config.toml
n_layer = 13
experts_per_token = 2
normalize_top_k = true
grad_clip = 1.0
Below are experts of layer 6 (counted from 0) of a mixture-of-experts language model. Rows are named router (the router's row for the expert), gate (a neuron's input weights, with its number), up (a neuron's input weights, with its number) and show model dimensions 0-191. Each number is 500 + 25 x the weight over its row's rms, rounded and kept within 0 to 999. Numbers have three digits each.
After each expert's rows: "gets" lists some tokens that make up at least twice as much of what it gets as of all text. This comes from a sample of Wikipedia text that the model never trained on. Tokens count by the router's weight.

# expert 30
router:543481528492546508477504523519535540502489552484522492549505471459519489523491472510466477524537489470504442458478476540494505527560529523453489496499470506511499534469497518496535539526511504493500528526535499479467442546528540494490522529458489500496488487473474491508463489528481503519536497486525474483491516481515519502489523511503488490474519528506482463488479452553504551478491491484490490546469467505529514508498492501477516532455499493490475506484504508499503525480471516505489502491526502501487485527488516429530493492495519445558492495510466505546518474513494499466
gate0:476482501521487522543453501495475519470496483473475509506435516525510493515458442494530534485463488515520464526455452516499507531490483505520473523477501482545472474494506482477499528496477495547522490514478420523502508515507514516540468487489483491544447501464494498493496495496494492501496513481494476488504481500487495516486496466494541476468498504494581481453511483483512503511521447556494523543502472495450528488501503499511515500509504467507519503458504522483528510471527533513500538487520487528523478477486505467485455505499506485490454486548493477528555492505525543508
up0:526464489503501511532479524513545491494488533538518499534494502505502504471450462520526538518541514494503493528560463486488551523449530530515495499447541484492522491485484517484562480507505533474465472525490542492512495483497462514497539534490472532513499511496456542474490467511479542514530530486477493512528489492476497522558499485498510456521468475485477504547473488463503537552538487479497472522497508485517511541472471520492436494494529526499506484516528523486470490512499467542467460534512494505518498499531528505468528491489495505521506532520514497505514485525510526510
gate1:502524466515523467446513493474532497479510491479556504520513505504523523494519565536491480484533524506539527499513482511500539500518494543486526444500494541487500501534480493506494476496511512515478484470544495480452495466472498538516525518501466517510535494535523480496471515499515513509526486486545461512469473506490448476476506467481481507464469510489483493494520495501507551448506463481537488500513456495527458532491492475489513492484544503454486535539476523498503482513518483493479498464491488507492510488525491535525483443468488432521494525453524546517510496461497460486
up1:483463499513492487547525482487527512478519515494523494496482487518483458501449483497518519535486517517538486505482513509501532521526486534495517533484466507458492498475448520457508472481474499517513508521484535491514531516502547501510458484521506504471493513502524515520491539493491518520528481528489457547485541465513433551496508515470540523547514463530489503491496493521471449497480485498489513542511512560522524483466499503513486521499507569468454501503462487485528532511503478504487475529474450521472518508515505533474544492515497505547501475453468513480476480511485458533
gate2:534494499514509513539487493492510503509447461498549512499485535516497523513472469520549527451482498499526532493515518503550509538464522524513516499488550458479498450481528491509482488518436485485466502473520540445519514494496478478510481518518512533486522503503494510515482477508498497454515526548505535505517490471446501509492507476520501486521463525551507531500511467474466518531523495515508502458526473504512485514471475491503541501455461530493485529503459529510536446526478459526507502491520524508516560542490491495493536507479515510467503532498499516506506528445471518480
up2:509476478499492520522504504449495500512494510471477536466525523489493477512448483524489458485540518466507513492481550519473561482495500503509484524483533497501506490465558496519504514500488464515488480489504525525471502517464492495498527493512491511527497450488464441488478529501518480504516494484496487486535461466459476498475504498499518503486478514539504572499501428485482498495490513546517515534507512516506466502478487455451491438451561526486498500485542481513498476547546505542509537532473509457495470497506537504537479501482475495509485494470522485516473493498487531487
gate3:498515490514513464483506497488534505505529525525512483511521506480482492482527485464519503504507492503548512480545524438527467530454484451446490498530497478552555454495542454497490502530488520537499483508525486519485518469531486510476485553499484477494517479485500513494476478518522476482495531505520477484500532451528530502521514507540518475544471488519541528511513499533511482494516498467499532478520493516492548480528515480501525499530498479517497487535518479468524450464546548554533505545490479477470495554484488517522464455516530527509497506487526499486510472479481482511
up3:507504510485502510487505487451524515512496481509514508524527550470508482490549533493507464493522466494506495490511522497518468471503504508514527488499560473528513456474481507456548503489483478537499513539529481506520456519514485506464483555539494513490491501536499463507501488540505504480483520508441522521463500485507480513528521530493488491541476483497495542477509527504527422519508466508467552492485494507491537513466521482522485453483479450490503475488427517484493509460523506497463543509492504478500511514521470514472449549486458522500510526495503486455529531524517494518
gets: " the", " a", " The", " an", "The", "the"

# expert 47
router:467503512470476463536493526460480472486478467532477520483528504521505467507492507518524476465457543530526492529530526467463485508480467513535493492497535465487485494529502479534535468503538521502478501486508523529528538450498515487489477466511469475478527517527512525531466498519484549498477478511485512464504496500507495471479474510486530521527521484472474508526529529462518485491461525520482538489486525526457521489494521466526523505527517485526532517471517533522471444541459477532518534513475463488511475483523479497507497549525479518470524472468534507498530530457526493540
gate0:452526517511493491520511534478520490494484499516533500503495482470519484502477510512463476515502467468508498492500507506489518485472489493530551548517512502511547518505507553492455506468512532482495524520469538456503488521508450549459513487495495470492470505495559481493486475514558476511535539493541527518482502515454455454539498517521537495503493492481499475530515503526477490492491509549549527509516495481513469475483493469489470502529489537492487562532505484534484512485482493491468488488518499485508479516451486515472521438456503484492496508514464558508473499499452502454
up0:466516496503541473487490482518508479551477503554465488521481552483523510461482554498519484455477521516509515474529463508487484501480520485509477479493502538521469515527534493495487482497449465503538520429488515447544494526509527498502482511539490479508505524498454525501453503496488498485512538490513525502493454475501497475492496518470491513472496481482466497490482501494485527511493441463511528526521488483484479485462456512479472489549461500474491496506472478475500472474460485496520468505544497500478504486468519541473501494462502497451472487524439493493541489541496543501
gate1:504495520526522481500503521467461485481508530502483478521556507523494521459496464492471489525518451524524514476528498455526508501543511490499487495498452511488517524482531472487510453494542484468509464466498515525531513487504518481556496525470484505504524518567480495515545418478514492525485504510481492501510513471493490509497503511538456483485490509576496544492545510487521477499505507518543471526516504535519516520489510453482492526434496535489484537501504478527549516518524472499502482478547535504479512468487480476505497505522554497518513513486491516526491502528514465481
up1:470509491471524530519488501499515512491525521487484493497513522486484518462500483481514473491536490481510498501568483546513446483520513499500482505510505544513508477518504522527460504491482501448523498464498482496500498508448544492501494516557486538513495509552491499566460457520531469533539487508502478507493534531496490473493553495502524475501483492461510508504505439482497561483533481557509445510538492451508507494477470485486476497492544517490491536523480477526434536485512449508522476464518512488536500471480489508503512508499469516483513508466502514462526529511504513517
gate2:524489529519529533508498481505458501500510504466560483474522473496474481522512471492520554553493456462518523523537495538489500529507521481476486470503508490478494485518500493438454487507527495506513505499434466480472497484497523519540476486487499505509490490453467533508488495505499479483476535481457520519490502547503503496479548482566494540482493489482505494528502497491525529479554489522497513528499515516475456553541511513504524498508520506523488496501450495488542498471462473506508488444477467505547485509471504499511505516475515470495515531495458515539508479461497461455
up2:520470456493537483533508487458466475484521546513490487518507500467490491503533517499508484485527532479535484481507527488549453511490511463487515508541494493511532457542440494470514518514505515480471486501534510545555486472520523453519498478522551481500476494533490496515512475474480499507516521523483505521462500481506508471513492499483550505520487524465503522484525452470529456488459504473445527493512519464482479498532493503548517553471451494473506491523479449531533486477484499544516472496505488529469462485494538539507488494481473481503488497526486464496500475487493506464
gate3:476449538546496499497531471500444544490485506456496526495515473512525478502505495530479519515479494514495504531545500501523529490516515502472517496557494509504520511539526505477518489508519509557540509538549491522485509500493515468504474495507505484540513474514520472540518474487561507501506525512441506513512554499520542461502528533529506492501499547538472526530512481447486504512473502492504490547477455472535458530500460504486461533495503519466481475481514526507506501501490497481482454502488515484469472476492519526518535457492513461551509541493463495523492495513476487498
up3:498522496523491525503513538482522456508456433516511487513508433455486479510502536533504498506488499485515489508530543502527515474530495444561525492481482486529499464484535500497479481487523508513505528565520522523508516510539455478485475490487519529514500483523483488531499521517495504524465508517511453466451467492496527543495495484498485522493517527485505510495486531544525527497524486508530501494520507482505483533508537492532503544493483495506525523525500484513525500514496528473496536508479546503488492490540544485517501522502484488472563527501535476482495524579496435521
gets: ".", "8", " —;", "3", " List", " No"

# expert 53
router:439482518454455491495501486492466529472496526501489516496509520494480529524463512488497486485475521476510529514542473519485515471482546472498489497492493525501491507486493460512509498510523495498490482488507477521514544480516552486504451496523517507469481521471515519512471517487470542485511461500497460472533538535506487456480507506457488542477494489481508477503545519504484520488486525566498528483494487518488501505484569495514503548513472477503476497478508489525520441521498521526436498508478515498472500482514491503525472557529450483486466513527520524433533474455531476528
gate0:493542517480503503472482482498533451458465524511460475523493505502443532484518518481503505511493480457507548482493494480499490484517493485448460464550480491511429492495504517526485484532498478474489500475487507520540507488514506486533473503495502523487482493476558536463455511499490532480477497521531472482498512512509472537514452491466494525515516515487482504512529496514515532525485494466542467529487455514543523481488501539479494511481489536489501532502485512514487550529541491478514513519498529504439529502493465467490522451485496485524454496523431464486481509526483522519
up0:461496508517494471508494528500467517453514471512534466507473521511455500490495470540527530511485507521546456512513491463486480521556498549495504504498513425519510511499486459490477478507498497474502422482458475512533464481528512500517505508478544501539515462534535514470521537521487512476512488476494483482571505495527461532481469485545479516509506472535533478535513475510510479490501542511491523512501516527496494476491487463510491464464489504546523456462496481482508425516501514493512472521531493493487501514495506498511533511494485511486492510512462501501546499475494475530
gate1:514477516538502532509493477451476470493520543454481488531485536471502495465501524465544477499495486487461504527499519540486522526494466468486481495547517516471521502466472546492522495468486534480513477511488515526525489510535507464477481521495555522484509476480525500517505484501522505439483487476545532509503526536503490473526558481470506499490503543536507529497535473507533501495478505523512473504487490503510541484529500545477506505507513481446448490506496489479507482502505512480476502494486473466511494508478501488497497520508477518468524482529584485502512435508433539478
up1:521510513503526524498454498489472501511451479504494494524526514484535528466487507498522469497462479500497510478511559476522494486494526510520447499502484498496487486522494490495514490527522516462483482531468542528468490523445526477450456494478446496484465503524533542491511496491496494510545505513539458558528526471508500502519481532511521469519473491496485493477495507464530524487487486474510496473529461493469517503538553502486494511500449449495522478536507512499537567463490508507481481490494474471485495504505530469545494513561481482475533521466503497554492508537506503461
gate2:497511540498496543487474463516527521531489528514523474491495488506501495531515531493491520517492472467554515476516426495504509483471517494481520537478487529455482500502485494568496538508495488456513487427512497516538489501454504489528510512447459556469526507544519519498509507494479486510522502528515528485514452489530486509496474534519514504526466518531491531470489522505485490522525447558486458510542489494490517497497483501446501461532525474495546485506489524491505482502559492522532505451494516510539476554495511509485522495503495501484519512484481509484464509499502501532
up2:482559498518462511499488490504497495525444527532464513477501485491525501496528502490508476537492509564465532511508490561461475494497540513511495508492504521490474522502494503493453479501490491494520515466498500502561522497459553532497498428488491478494503560507498538496494485538494506516527487513537500512505499503538440530487501501474490498552518493510499476540474482476467479525464494531530482482510486498489508489482519528532492474514539512490452476541443473514524511478498500482519464490510507488455506520519480539549519487469501569471517505517535506484519501488527509518
gate3:554522494500491469484479465500505510536484486533499485523514516469504470508459493484480459476512504478499496481496512571451522495498470527522508484502500532507481509501462521469540496542544517455505475474464477489513490535493541513498469494522483541542520527528515488454489523519488553491486496515528474515520453507499491467490479518478469531517491514494440464478471479472527522520476506484490472542518447481466480513525524539492492496523483496528479507462510511451496512502482512497478498430475522441498466494504470494516533509500511473450525499523514540512485474483490503475
up3:480479514508520475465498471507491501470469479529487483494516494488469511550452507473530516473489546523514422463485495513510529471508528479503494512488534463549526469528457474492488513517529532526511469515503489503466476500513527512543479486515473482504523538485526476493477534462541529488479506494506471509517508527465508523501496541525492526497494532479454528469489510497461513481450550500457470490512512485514452465538480497487504513514490509521472510503464526488521567484539456519499495492514475518501478472495468487509492505497513467471493515535509568513495468511491498551
gets: "-", "th", " P", "p", "t", "ar"

# expert 44
router:484511482507469491453501477492513523475497497484569515516490502519539520509512476507483511495518506502517528508439486498518540516490477482495508486481512521505528527455488473520482457526477488463502500466540458511526509514483500469524479520538498533465525507508487485499476511502528442508510515533483490484523530492514467473594526458549465474477496521495519538514487541475488489463548505508492509478491499519517501512501497441503520438526492533505503469514547481474491518520499507537472475519564508509516477512470520468516502474500533512525553501479503528520516496539503527497
gate0:502513496539517516502523487491505468535517518521502517541526479490529519545458464493509519500477481525474538523443475477478522471508547488468499488512493490497501511494502512493491488500493512488517513523482455512461492519519474478472504510515491532472481531473503496509507510448501450555498509500521554472510569487509481527501525494530480518502498495456492434517504530514534523527502529521502483495448499496490511442552495499496538496473482518547506537512521536501468469521487506536471513512527539494505452519477491519527476461500496454483498508518493564503480512498546484456
up0:478577479455520538506482462475504471526534518487539517504494467506461462491502487480473495546523496482526512504499496492528519533477508460479503532487514507522481531480448535568520525454467473479470492499497528515542483521534515494497545495519526505478457530493465502523516494444472510444483488472506522504505504483510507521542522463495490540534470473479494473530486456519503497463510481489495485517525486506513467519530465493495499492541487503498490485469492508486496460492517482491520447514498505487489489501501509472512492504429500499526488489451478498473506472548516532474
gate1:537485549523546501523494495441478478498498509466489507523497456482521524481507562511489510563523459509474455484469462509502470538463495512513512496503535543502498512495489523515482432505492490506483472453513463464467510462459514495522467507560490499496472478509504531439494467524519528494548532455491455507495529505467485511539479498488466512500544508512501492480481492455516478505528493500542521488497508506481493472504492479490530493511493502504478512517482507466511485476476543473520517510489515497520516550489501489517522469434489495506526509495487534469491477480517464502
up1:509522504534495461568504462527467494531499498506464557492471491507502514499478516533503526464496498477521517520498467517494544504489513472488525521510472505478513472499464499506514527475522506493526517474538473468491488489533536506541462498519499438524541512523527465482529506495479524511530540502494490538478495488494506537501507461498496522546458520523496439515541481488451509520520528482492538486476495501476484495532519495456514517528454490512529449507497491503498503493471483510551484531491506458472502527520510479485485540456452481500428473519474458503494499497487510495
gate2:483520461525462494512530502537499498521508557491474520501517501480536511491523555519512494501472490547470549493511509504509512518523471476490467499454483500479510523479512495495479480547521505497497466458490497530486486577515494479484545471521485471458506523499490483449542463474519499487512496488502491514492457535507476501488500502500482527493469533512519465539493525486485486502513496493477450509473488525530515513449536469497508473490527501515506442517512469540507486484502512486509523467540539517522510451495517455555455475486537498540516454525513517483473455516519517504
up2:515505543460507470509516477505492482512516451489507489495523508472495485463530523466474553489518522509475518521448470497526469483535525528519455462509533501504495490466472510483465520469524485464500487467473502503467478558488514515510539460499491473505496544499505537485495528532474517525510548538434517434476486513500538501488533499504520499451503488489515518520496488497531524539499491490518524488464498477474507473535561479492472522536530475479507564502490506493500470510481526491466502529541488489506495505524513526523483481543481455487485477501490512486519498525536536474
gate3:504459472484467485491517495480546537522527471506539494465510519475492489530517467495551517468540516481523465512458470493481470501462447479510491525509519473530491460530522540491463503517544494467478528489510470500553478502514519495478495518511518487486495464528451479467544509492509499460468524511435467463518540502517482483499499460498486516492504521492513516511482496459475485566495504526474497492521511506519497530441492454491484477515471489478507489485518520462514501493508542503524503505529495495574488479512508521514511485484539529485482535482478512495516508547479531478
up3:494528499490492486479471504518482525475494435458506545489522480500478501484482539505477497488507511502485453515526518520476526508520502531473534504494513472503497490515488513529482474508479482484495515455480491515506538484465540521488520502490532481504467470483474512420501513461511459453492501536510479490497469459530484466502476468462477473504530469530518527519512514513472456484569528508479491503453542501478507487505481497452495491450471481490522527500493498463503503464542503512496501453546515475460520503501456493499541510466502442456523476538531522504510518489491495483
gets: "k", "h", "z", "am", "m", "b"

# expert 25
router:472509515468479463537494528462484471470473463533476518486529503517508466509491507520523479464457545533524491529528530471461485512483470508546494491500536461486484495526499484527523468505537521499475509491509525539525540452499516488490477465511472476481522515527517519536468491519489547497477479513486510468506497495508495472479477508485528515525523487478473506521542532462515491492462529519481537483484531528466522490488519468531525501529517487527535518471518532523482441534462481534517535518476467491509474478521480495506500549526475517464523478469531506495532533458528491543
gate0:499498478504534520501482521488536501526521544531481470515533491514488524498483504521542492526511473487529530487471493460507499490514529531479511514517501521508463527490506444515484480519498534498490481500483498503506520531492522557473481541490501534525486520509496444512481467474496507469544515456508433518452493485498486466501471537514493504500502515531459528497498538519491511475520526461477547507486510507564502518503490480512488516504444505488501460486514490500480497524458575512493505485466488461526520501471471536524479515515518521498422487524489503525529544448512501529
up0:511476470492476543531497543522499516488536513485507504551478476530515464518518502518493502537480494483459507471489514483502484491507525484493549484533508523498433498523468458510475480470442561472488477503521478539515508522494513493526494486529512493461496489521459492512563502524453539491510512501472514534477497490496510547485479507491500478561503463452457531518497516496509510485523487525507487535554494518466520496504490493469494468490492493507493475519474513537473496480524485504510527500538487543515523488489507496482572461451488557465541469524484498498504508508492489509
gate1:491525488481514536496540478516471520498501497496451534515549500458500502524499478531498457515496494471490471493458526469501473477554488510532500468497503476490490497503510518535484495489485496494519505561480545505512524507523471548528500523512484510457463489498513496478502469462478476454547455486478481524504516507495482516481477493460494531496485494515574476458541518518563523508495534497499514462485522505511474483497492481529467491510480536503483436517459488515548504516493539488507479522491492487505530472428507528478544473501494509485507484535475481496514527517487505450
up1:478501559509479462492466538534525488544479482523513491530491509472513500529521550461493493471493515532530473478479487454483504464505473470478519468484524521468501512533490516529510529486477493518533505517533468491576475502471501490430525465485489505507506497435520532483512526510522511476461522519478486449495542505497518482507508509458466531470501511515485496493504498528527463523520545522500493487472494496484503519486498475522531471506528504499499480519484512504477505446496504497547479527521526533481436457496514494522496522485536508527484528515523491518507550498480550504
gate2:487516479505514545492523497499493495542519465531483502514484543491529518533501487483472487460491479487496519466499486506510510519520505536540481500487462480512529502521508458485479478467522521514501490426530464497535491510510491544528498468508458510465485531556504511485442469475522521482558512473541517507526497496478545500460532486509496496518525525491478518498472522500540538481496498478548473512520503475484500508530477501510493523524454552492488485483512467491542535502481568531476490515493488494484463483534484490529535513528492565525538499501462528514510492531502511468
up2:489448503505519470476522509506492516524502544455517521487519524517496491505508481502549533522563458476489473478509533540503521522520502519515524516477546470494450489519526496515495469469478510501487487475480432532493502479527486473498532491494477513500464538512484487444507489515495488512456545493479512510527517465511522488495490522483482525519561516507472480520507501463511489488459452455484534474475528477476503503490481517508547459493502503548501539447451510481520495543509504498529500542550528504484509490502506488508498484560513511487462500501480487508516531536462517496
gate3:473539527444478478555474508521545467546506532509497511492498515506492481502474476493506509517505505525442475431457506469521520524528495490500500468496524483513516499520503481512473510493529522487506496465484525461473484527494502531470506485535502515489525519452467521520503503518516480493509484506508483503470558501493505528498500524491512448522458509490498503471493552534459499491542464524506505478513478502508482515515494523495492491497484448504533546504524447548497493498479523474504452531559533518474480525485479532509479517545473480511469504513478433517460519496487538488
up3:501504497474497504481462492485497474441491513472505479584537538484517501470456503509530511500480511493523486464491515490510481518491504478451493475509494494498490496468471483472510491455537522509497486463499480506513472510518463526502494483433461540547533497465437538468487458509513489484503484473531501515479478552545527520541498508489522495486528535514478489475516466505522474512489543499493534483498504502508499516507490490493505475515483466501487462494537513452529474478490522502505445505484480494518530464487527470478476512498516477545494508495517501479545534548502477436
gets: " ", " the", "–", "4", " (", "7"

# expert 6
router:525495485485551417480449505499477504482530493499493518488510531501456504480516478527513497506469493539505474499504487493486502488464515474489500494491492490557543514491465508458516477503515550501471480483488525519517491570524470505517470464425481472486525477518537502496498491502500498500491480443494487494473486480550554526504464502504508497485533473495522519512478506508537522492502520508546506457505479534506529494497500477450484547481478517540472460513465533533516505479506525515478498490487492523525501556532506485470524533501516459506481502459476458478483491480509504471
gate0:535485511503477479474455515521488524501534455470504493526491501508490517490521470530500482508505498480535479460488503490494451528503468518467458518484446488473483451524494475467497512487481494481502507476535506480577480450510477515501472508457518488495502510501445469486485474526495490530473497488494501529528506488489499540515527535516506503502475497485522500455499493483526508519523503493495477494498477497511505530476517517497546481442481494473529495518520502519483478480546459494569486487437484491523501471525465492474516471453519534540474485472558508557491470480464525499
up0:474477501504510491529452522496532514501491522463511519483516544433481542527498498494488508523518475522522478547500528562533520459473483540485496505512524462478475522484494486501492521471506500511501507514564510501497492487498491466540475535511504450524490491502487512472529501449505517462510502488541493535515495500516489491465517544491494507526525527472485540464535508491483484490503568533450522506452518486514465524523513498463485531479529457479476507530481511504460497553470496493481510520535494507483470547556498510498478494535490514512458485510507477484470504461528479492
gate1:491509485548498489529444495537494529489521522510499493523514532487508469501504487532473447524509524449510492483507519485562483512507475506456537491512478511534485518497489525508461477473462515556487489509461509501516488509523496489494473516468469455454530500494486478456496515503512541510457551465517483518483515504498487505491502480533502492461503483506488485483501502501524523494532511514538496503509522524455483472461495530528501489516519455521481505509515505517555550519494513501460489480474459466505518519522492533538487575555440506511506526503531477522454520510517490469
up1:525526478517482486501467459544503487462551467488477489543537470531507507500487501533522495532459536469532461498525501518513459505492467493506478559501533465443540499487504440482513523469495514505500491526499509489477524502459516519503501511516495499507495525539504503460506500511520489491457465514447433495512542468495488513510491541555515458499484504475492507490512452494498493497514467509489487540469477507490543492487542537469462511434482487493494511511481492466465512502494526473491478506522475483529470482488501539489498494475501463484502520467497519468550493512464511504
gate2:457482526490509483493499496486528526523504542478519446488505527499513560456491535517487496516488493504478530429459532511487466493549486508466458505522480523483477571516473468481494514541503438489481484529514489463491481499521502452502542531492526499460489501493516535470523468504501538495501525500518535516515488483503521507497541495482482533457477507525485482513500496517528519505533521524499479474520516500475458462518499463511486515478459538526510479502488511499475480473555487479503485500477485519471449484502454501492458517517457506505476470491469465489524499507486451514
up2:491515480524527542529505489509527472492496506554482513478510568457495530485483475481501512519468509454528530486507497506491474524542467519449509481541541481477503511498503516488538477457515494518456488500525497468503475486503537534502526516517508485511500493543546488499473526477513456504521501530525511499535476499480505474494508525468509473487521481541490508493496478513423511533465468519497532500506501487498529507465523559486498487521519490467465476506531487514488476540483485534482524537506510458576524513489472492453473499462525534505553488479529505490483484529505500506
gate3:525512528507513488504512486511458459507541526484495522501482554470471513506479523545517473511523495502502486497495502466450496481468487506493482496495463501526501486500524481444485520483478497520512493539472480532483463558554513482509484474467505495462501478446469495481517460515495519497520510477454515547460527546493502524493517489503432490501510514523516532471494518518534475481497484475532500467542505470526453474482482540469487465497557496479474500534523515488502469489533540520481466532513498535482503490497509506471479496510489538529461528497524468552487509539470495483
up3:508502493508446543479516483479515514538470500515491524453506493471521493527536542502508497503515500477495508532526536512491505526540530516488471466515501539509541500515518517495523564490505465502510482505519492539502503483482498513464526472488503508523521544493518508476484479481490523496493486485513524493505448461528480487448482490551520533515494486483577483478456534509507498487497505498454453466511503482520514569512492521467492514455541482491502496486494494543517494476476498487487473510514448488510459480473521499477519502501532525471525434524538514507529465510519526558
gets: "ing", "ate", "ation", "age", "ary", "al"

# expert 7
router:517504471535514524481491489507554504521501518485504546510470464546506508537493558545508492473550502485540464506475471501525496504486500456474483498473500514507542499476525543530488477514479458511519496516498508519527489519527572500542466503460511514506504507515522493506491552522522449503505507534495541466545497490463477510530463481574487502510508490502467512486477509508539470501496499470525525490523490502527494497504476458503492499539522454504469506467496507522510560538502495527518489494525552537523517507471518527506486474495560508513516479497477520482484495472494473518
gate0:461508521474471520510481499496519503481502546488496480522550507489432486517487489541522504458475490503501528487466459503544493484523534526507473491478480532518478458498512506501480504546490511535481493517474465474508484505537544520509549540491480491483469479500489489468487535501509489501513502514504499470486531511497442511554512547535544495524475515474513536490454538521483518513539473511490471494509480477486465496528463509492487496481487459494476494481488491534521491507507537496496502494505524521514529495449514474515487453444551486460521463583514532496494510489498489517
up0:523461504510474515448535524497500496444512509486546529470497477518536478491561495466506503486495514528505498504513524447473513522533486494505478505495496496471507547539484502513512540501530520516506521528492502497483503554531492486505466486480476461521465489501489471540499497512449507511501452499459525495502489504515545490503587501452542549480486478502485487505485564490481501498470505551491481507500470495490531466526521517468490484532522475490537521539506470498501505498493522508510482508493545494535484507481446519480526492526507526479456514472486475467445512504517518486
gate1:506510548468485499510442483494472525495459511488487487528498491460501508468490530520497483509500482513475491519515466499507534480489501496488513511480553524486495475517563493498501515524544495555466445473480479535489481530500553532510469500534501519527500488493468499485478494469478467499481498498515479528495459482469462492483511468497493484501468495528512525469542494475481484511538487508515476463521482501458508512439497452495546497497513488521543507507480447506492538516482483492513437483504488481494461519488508521500479451549503506460509552540512489499487495487513483425
up1:488496480499560480536483505476522526533488492479486501535468480449488519474534502487497525483464465460509477502492482484465464494544501463486523547522518499475479526499550526519499470504531499499492500544488527478497488499539500486503505485496462516541481494519560534512524476508477493516479457480471524470497499536520481461468499508497454517477553501416490500507502474474492545488485509471506523506460517478455502485498533483508502460481511501503503524494473481518490539519513505510520524507533516440540487539534512504509452514486509524513479512496477513504505470462459525453
gate2:474520520476492523466506507462540582490531485525511523474532489533529504547508485552543524504510504502490512482515502470541499502531496508492519473472522492481506527487471507467476515523503489496452463514494482529441479530497486465487538530449532509512476527480490466476519493481474541460443475535493507463498460465481474517495463498502528483454512504511486515503532540474521480520480524519501486517508514516513474507478461453451502476475514496504491459522501488525492517494525538493494502500521497486487520486482524527499500418529506498530473476515491516535529474475517492513
up2:513502502500499504535539493482473515510506496488517511465471499473481506528458494495506462514477484444495481472483469458523533474459522512525536507525494467552483443502491457515590548492506526509520505457475500507506503481491539483474518496515494530506482459493486487515480514514513496529478486465511512494505539515529490464453494504487545498482493462558530506476481474494527474486495489464498530482479493462509503525489499497503510470491497542502506532455550533504499490502486459518459530498493538500509507511475463483473481471473564498467466480494474449460470503503510490508
gate3:516496500479513482495502500476526464477536485501493509566529500505516496547466520513486458509496509451481470435469475497512500503465494476492485475535504483507514516493521485492473518504525492479479464513507515493479505530486502510493517488530509481504492490520554507443522508490485457453519456519545484489462457498500524504488479506527506491517486543557513520557481552450512453472495487503452518507543481548554505516524522506518524530493471525464493523489511511481460526498483482499458530513460471483472492543538500496499517500511552505533501500504506491537501501495539455491
up3:483500474474545541491474424453518507513479503476507495481523500526483495531473527502413499516498529485444486471506507539533536508467519455476490512509491492555489500490522505487516458534487515472508462501494499474492454537471521505469540480518498470503491483499486496506469477490480502519494479497533468494498530524516505541511512522525531500532483483530518558462452516458490510476487482498525503497492500508516526520494506499516470494522515453507490545500483519480464501472506561512540551484497489516456536484522518511487528500508510500507542452479473495487486478518520500466
gets: ".", ",", ".\n\n", "==\n", ").", ".\n"

# expert 0
router:489536504511515523479472485501502488521523518492505525498487522514495514503490516528513523495523484475516508488500525512499482472494509520482513473490488498491518481503506520493493514546466524470499531495519468504552501511537469554465479512470496485458470514522494490504500457534469467494479466529466494488525529537524510504499515474538486500458530494498426486509500494501481503533540531482516485495504469502517483514528550542510495510470465502495517542507550484550481483459473498456513459549497481454455483507501502540523448568446543505515505482487479535474501556523463536491
gate0:512494511532519530508494476504501487483486518497518438450479480468441494507519494523529491498519462473501541493461559543516498444534554496497504515486471488506433475514478510499532500529515507532540488519478504518511432510505505519465484495494495522480489498509492446499497479497450517488460466503501489496495531538498566530495518466502492532509551477516483464503471511502498500511508529459511518490463497491568504534541511483487485513521488487503527511532538481489479478467455517473472492517494507495498558492533475509522511502480502508519485484530495502466501518472484537501
up0:503488474450497495490543491510528475505513490430458445524480549491472477494491518489497532545507475515479484481524472440465513525489478487450465499526525481526468499526517552482487514461486520524521512501472468477516496474494473493517534515442461503530455511492547506528461490457518502483525499483507518542525510472492489518483485492484498454516524489482441489511508469489512477502520474508449490505498523509474529512511494515505500495499484468513473508459492494456501507470495497491519498523504489532474492479573476483503514523510504545486496578472489503500535494490516486495
gate1:524512450476497510556494512436526525530511484522484520543515509480484466512461563530503491483488493512497535518523514503490473431486517458542487449511502514493492517529519465509504496540496480458510493497469493481525481511444519483472449551520478471488475511526550490469529560454495502479519510485453503500477511505491460491527483505496455530502504530521494491497520530528527475530500478522484500533523550490498490492509463488498501525509508529493452517502509519502508523526516507484492525491521494460521503497473505495464529499509472491551508523497528498492485494552469538525
up1:495544526480499517500490514551497538490511490556494529477475517462553500548474495508484483523470495510477477483468469507481501491488486491454497494495518495465490490528476468473485512559481453508510493498507485480491461500509517496543466523520470514497514511462469510529517481513512493529522487504511515515456500499523555508454478513519473523492536483526525481506512488515532488482534503480500470492505520467490508479477561548499473514527525513492551509498498568502484542506504504458496545489504500534526501484446480495481496512455521491508471446556506504515469522539474443491
gate2:483486519503485510481532498465511497519486523469494479530485498539498504527515497495522473477510493501442522500508500538472487496507492465487491508451484478509499516545485520522519454534512509478547515435490475497507509534515489508462488502521506524428534515456474502504505504506480496533520496491456533509490493484481525560489552526491493514537524468548476507534491498493535511492483468448448497501512498481541503561504507480514522461568497505522515463508520471509506559464473525477480517527498466520503528510445519482505479515515450550516504506497493480488502515492498529498
up2:518522487512473490444505542489496486494508501498481481480470518523458537510520484469529481482473520511476500484520474527532479518566471493456541456491515478552533501516502485473476533510508462458511519446477516510487504511497508512491530519517533506498518545473467518483471528538465488489490464533476506495477501487478493508502553526470560473507486470507480532496531500523521499515478500497487506528520456518526500468485476512524507449511497519474492481495519494521465541502506533492477436506471550513487516475487511491475517507480519445458476485499496509492559502508490562498
gate3:505453464471517479497510534504483463469534514509495486502498509458467497534479546503510457490515474424501494538507471526490499494537482471474508522506482519516515474497511511519531477488483529506539534470483506494508514464503484548521495486513509534514460486533536484510495527484492495520505505504497505522510477500465487490501524524437474492501487525466501492498462545526470512524487510470492487470419497526508445492481516534498560498487524510521566476473518516501495497503480493499496481511471526495470459472528482492520524496519451531456536481504494463542509556516476482484
up3:518442444500512502513475508486477498510509447475508517498449505457490513515482496438521494524478558541534510551497496458516525500540500505485489505497501497543523529489504545516470479519505514451514535489486517525474521534526499473523532485467476528507510545488538499516499514443492504478484461530510449533514535509464494481481478516538509487512459526499498462482496497528455480454457477493462485508510516506444503491477514474499518516502477517492487469472487510486522545512478513514519495497529509510478518488507559482488520501503522561477503496518465522494487543513497487496
gets: "\n", ".\n\n", "\n\n", "==\n", " first", " =\n\n"